{
  "n_experts": 12,
  "d_shared_expert": 256,
  "balance_loss": 0.000474,
  "balance_bias": true,
  "lr_router": 0.00181
}
Below are experts of layer 6 (counted from 0) of a mixture-of-experts language model. Rows are named router (the router's row for the expert), up (a neuron's input weights, with its number), down (a neuron's output weights, with its number) and show model dimensions 128-191. Each number is 128 + 24 x the weight over its row's rms, rounded and kept within 0 to 255.
After each expert's rows: "mostly gets" lists some tokens that are sent to it at least half of the time. This comes from a sample of Wikipedia text that the model never trained on.

# expert 8
router [133 146 105 131 124 110 110 128 114 138 108 135 110 124 100 166 137  61 125 102  85 128 119 135 135 126  93 141 133  86 116 110 122 128  99 113 152 123 154 133 102 103 146 159 123 158 151 110  88 144 124 147 137 112 140 176  98 137 110 143 157 189 154  85]
up0 [113 129  91 146 112 104 122 123 107  79 106 150  78 143 129 128 136  97 110 124 154 176 129 150  97 139 116 109  65 135 130  95 149 151 104 121 109 138 141 138  79 175 170 187 148 114 127 110 115 184 161 107 139 125  99 177 120 137 100 133 150 112  99 135]
down0 [125 153 149 153  69 130 117 148 140 119 118 108 106  94 139 118 148  91 135 149  89 123 121 140 169 125 113 119 112 140 125 144 149 139  77 136 132 121  64 144 109 146  94 133  96 132 101 128 101 136 126 126 133 113 126 106  90 132 135 194 164 125 167 124]
mostly gets: "ce", "que", "ss", "ge", "ct", "ne"

# expert 3
router [108 157 112 141 141 108 161 106 143 126 140  96 134 149 113  88  78 126 146 100 110 108 139  94 123 135 157 131 137 107 122 127 112 125 147 126 131 125 116 154 148 155 113 125  89 123 134 126 144  95 161  80 100 122 114 177 125 157 150 122 113  84 129 105]
up11 [172 102 154 102 138 134 149 110  98 137 138 132 114 131 103 173  89  84 146 115 141 148 153  73 123 148 165 135 123 143 115 140 120 122 113 100  95 144 109 142 152 101 139 181 137 136 166  77 109 133 116 132 129 165 129 134  68 132 149 167 178 154 185 127]
down11 [115 147 142 136 137 116 121  81 175 138 108 109 134  98 151 125 127 148 106  89 139 143 150 125 133 136 149 129 144 187 146 118  98 151  81 117 115 151 172 165 128 161 121  97  94 127 111 169 125 105 107 144 126  76 117 121 111 122 154 143 190  95 145 141]
mostly gets: "en", "or", " in", "ers", "rs", "ar"

# expert 6
router [120 144  79 117 149  94 118 115 119 134 149 136 110 144 107 132  99 121  67 185 111 115 122 118 124  95  62  92 135 159 133  51 158 136 140 149 151 160 105 105  76 118 161 172 118  93  97 143  97 120 135 110 125 125 151 135 113 130 109 160 128 132 142 138]
up11 [106 127 132 134 133 142 131  95 159  99  95 129 127 136 118  83 112 101 132 115 121 120 134  95 126 126 150 164 119 140 117 124 118 134 111 122 152 146  86 113 153  96 173 133 145  76 104 115 110 119 171 118  98 166 122 126 107 114 165 180 144 157 153 124]
down11 [137 137 140  95 107 148 147  91 109 143 169 130 112  82 124  95 145 135 126 166 107 169 124 155 129 117 126 143 141 111 142 147  81 146 105 109 103 119 132  61 136 145 182 117 106 108 152 149 160  91 127 170 169 125  89 148 169 135 147 160 138 158 151 105]
mostly gets: " one", "\"", " two", " three", " most", " h"

# expert 10
router [158 165 104 139 127 137 162 106 109 121 143 105 123 100 133  64 185 150 119 112 115 135 136 121 167 149 138 116 134 148  92 139 156  88  63 141 107 148 144 117 101 124 114 121 122 137 117 106 148 123 116 149 146  83 144 101 149 140 103  98 112 144 123 137]
up11 [142 134 163 135 104 104 179 119 107 136 144 146 126 119 122 102 175 103 122  75 156 101 139 125 151  82 129 110 168 143  93 101 120  92 109  66 117 145 163 125 142  89 112 105 126 121 105 131 131 126 110 123 134 195 112 131 137 130 102 118 161 130 115 144]
down11 [147 148  70 150  96 146 138 155 113 105 165 181 144 142 178 124 121 105 115 147 122 164  93 100 151 129 149 112 120 105 140 104 149 179  63 103 140 146 121 138 160  93 135 166 132 175 116 149 153 139 128 172 173 114 149 122 122 108 104 111 126  88 115  95]
mostly gets: " he", " It", " she", " He", " This", " they"

# expert 9
router [133 122 160 109 133 149 141 166 143 119 119 105 183 127 159 126  92 158  82 140 123 128  86 156  87 155 113 144 112 118 137 134 135 150 167 126 124 119 106 135 123 139 114 131 142 128 118 104 172 128 100  91 144 116 140  82 133  84 145 104 124  83 121 130]
up11 [116 122 171 121 131 117 111 125 139 119 127 119 123 149 111 100 126  82 151 139 111 131 153 119 178 100 118 122  78 118 166 169 124 114 112 112 150 105 106 157  88 148 158  90 132 108 118  95 112 146 132  85  99 113 116  85 125 142 138 172 165 156 149 112]
down11 [181 140 115 123 128 156 136 143 150 134 117 155 152 110 152 148 115 126  94 139 137 103 158 148 140  97 205  94  81 105 151 143 107 162 115 146  72 144 124  99 126 154 107 166 133 151 162  69 110 139 141 131 135  95  72 133 109 121 161 127 170 113 103  94]
mostly gets: " included", " offered", " require", " continued", " returned", " provided"

# expert 0
router [131 104 141 112 131 115  80 140 135 149 129 120 132 134 128 166 159 137 153 142 171  82 168 151 141 115 142 154 148 147 129  93 146 137  96 122 122 165 128 111 133 117 142  94 136 164  95 153 117 143 130 130 122 119 149 127 131 159 116 117 124 150 128 155]
up0 [128  89 161 121 115  99 115  67  86 100  80 106 146 133 106 147 101  68 113 170 154 143 167 134 148 106 146 161 128 157  81 173 118 130 122 150  71 131 155 140 119 129 165  85 173  91 125 131 120 133 120 115  71 121 128  82 147 138 120 168 176 152 119  91]
down0 [131 137 123 120 118 129  94 157 139 133 141 179 113 102 129 129 130 172 118  97 172  93 113 143 126 103 168 109 134 130 132 148 143 111 157 142 147 156 127 112 114 135 119 120 101 140 128 157 137  81 167 122 136 185 138 132 118 159 105 149 128 107 114 151]
mostly gets: "″", "°", "′", " building", " MPC", " exc"

# expert 7
router [111 115 115 145 136 108 121 111 122 144  98 164  81 145  98 114 122 134 179 129 125 125 129 105 140 104 128 113 132 130 119 160 125 122 144 146  91 105 152 114 150 121 137 126 147 114 159 126  97  66 157 173 125 111  77 141 176 109 121 173 125 170 156  85]
up11 [114 112 184 133 104 142 137 129 103 131 121 109 141 115 138 180 139 103 116 103 146 123 126 141 116 160  88 119 104 141 135 151 118 142 103  92 129 115 104 114 144 150 160 152 120  92 150 135 121 146 132 174 103 122 142 157 129 150  66 125 116 173 172  94]
down11 [117 134 120 119 131 119 162 112 142 156 110 125 116  93 174 133 126 131 148 134 168 159  98 137 104  98 124 102 111 129 147 145 101 152 175 131 102 116 164  81  86 131 152  82 130 114 105 129 161 142 127 120 156 105 125 150 126  85 153 116 133 106 137 154]
mostly gets: "-", "\n", "|", "\n ", " un", " well"

# expert 2
router [173 109 129 148 109 154 148 102 110 126 102 139 119 137 144 165 119 113 194 117 137 131 146 118 132  90 175 139  93 147 155 119  81 158 120 140 109 139 111 110 122 113 123 149  91 108 142 141 147 138 125 141 165 150 118  95 116 115 143 145 148 111 133 155]
up11 [173  98 112 121  90  85 123  80 101 137 136 137 113 152  80 156 102 129 100 151 134 104 130 127 139 114 193 128 176 154 119 138 122 125 139 131 104 138 107 155  93 177 152 111 145 129 152 140 138 120 129 102 147 215  97  64 109 146 177 158 133  97 168 133]
down11 [116 145 151 196  90 117 150 111 127 120 113 119 129 140 110 150 132 156 117 131 170 147 159 179 136 107 117 111 178 169 125  78 153 129 119 122 119 112 112 137 117 102 136 144 145 108 136 128 132 114 116  75 129 125 124 149 133 115 145 122 146 149 118 171]
mostly gets: "°", "′", "″", " km", " ft", "ha"

# expert 1
router [128 151 125 102 145 107 128 126 123 114 125 122 133 131 131 107 119 134 105 133 157 173 134 173 149 141 135 136  89 142 104 158 107 136 137 151 151 154 118 142 142 117 113 110 131 138  94 143  89 130 178 117  98 152 110 123 134 167 124 119 123  96 120 143]
up0 [146 118 121 102  86 168 118 125 126 103 160 161 154 104 131 157 132 122 108 147 174 162 128 159 135 132 115 102 162 145  70 141 140 105 125 108 137  83 137 104 130 122 119 128 125 100 167 123  79 161 123 126 143 120 133 116 129  94 106 147 113 119  99 130]
down0 [131 129 151 157  93 133 106 113 156 109 158 114 139 191 139 153 192 123 129 141 143 137 180  80 152 162 130 146 171  71 141 166 109 108  71 143 121 150 155 128 126  85 116 155 163 123 125 149 123 134 135 112 129 118  97 152 141 108 146 155 141 119 117 137]
mostly gets: " by", " the", " The", "The", " that", "ed"

# expert 5
router [ 78 108 171 143 117 162 151 116 111 140  84 134 165 101 161 144 176 125 129 131 128 126 146 109 136 122 130 160  91 136 151 148  84 100 158 131 137 134 129 135 101 123 109 111 170 149 112 119 148 142 175 145 134 171 120 150 149 100 156  92 112 156 136 143]
up0 [119 125 112 122 110 109 131  92 139 142 139 143 132 117 121 142 127 149 154 166 147 135 144 121 128  81 110 122  89 137 153 155 115  95 120 118 112 103 177 125  91 112 146 126  87 119 121 145 138 158 133 125 108 143 122 174  94 144  89 132  85 125 166 148]
down0 [126 114 145 103 151 118 147 153 121 105 148 128 162 112 118  73 122 116  97 119 149 132 171 103 114 136  81 160 104 100 141 119 130 161 105 127  91 125 100 131 102 112 131 135 151 112 139  95 104 127 152 122 110 113 150 126 119 127 139 133  93  93 164 125]
mostly gets: " States", " League", " State", " US", " National", " American"

# expert 4
router [118 117 134  98 113 148 139 149 170 106 132 138 107 134 155  91 143 127 176 116 148 144 133  97 123 156 134 148 155 130 155 192 154 129 137 137 109  87 127 122 165 148 123 128 161 131 153 146 146 166  83  64  91 141 115 145  76 113 137 151 146  64 118 143]
up11 [109 129 104 133 117 134 134 133 149 133 126 109  86 124 138 115 100 110 148  96 152 151 132  78 120 104 147 147 160 109 120 105 124 104 127 104 102  99 122 157 110 136 118 178 151 121 125 114 106 136 112 176 146 111 132 130 157 154 151 182 123 141 117 106]
down11 [147 126 118  99 128 127 129 155 126 111 104 104 117  98 146 105 121 103 156  41 133 111 167 120 111 122 187 142 125 128 148 141 146 135 119 141 136 154 124  97 153 124  87 165  84 165  89 157 111 131 179 138 156 103 152  96 134 144 138 105 144 130 137 136]
mostly gets: " St", " C", " Al", " R", " p", " l"

# expert 11
router [136 122 146 118 144 157 125 185 139 115 110 114 175 120 145 115  99 155  78 157 146 131  81 145  91 167 124 117 122 111 137 121 157 142 154 110 154 101 105 139 132 159 122 127 146 110 134 123 163 125  97 104 120 128 137  88 127 102 137 127 123  77  79 135]
up11 [108 124 120 149 133 151 150 117  67 150 124 166 110  90 135 147 114 105 124 149 153 152 153 152 140 103 132 107  98 140 104 113 135 131 108 117 119 176 131 117 146 154 148 162 118 124 144 176 134 155 157 145 144 104  54  97 124 163  83 144 115 134 142  62]
down11 [136 141 150 153 136  89  92 129 118 147 140 140 113 134 167 129 104 103 105 105 133 105 118 133 147 153 151 144 137 121 121 108 124 111 155 121 153 126 103 138  91 144 131 100  91 142 162 160 166 126 108 112 189  76 157 154 131 133 169 120 131 168 127 149]
mostly gets: " Singh", " RF", " using", " Kel", " Battalion", "featuring"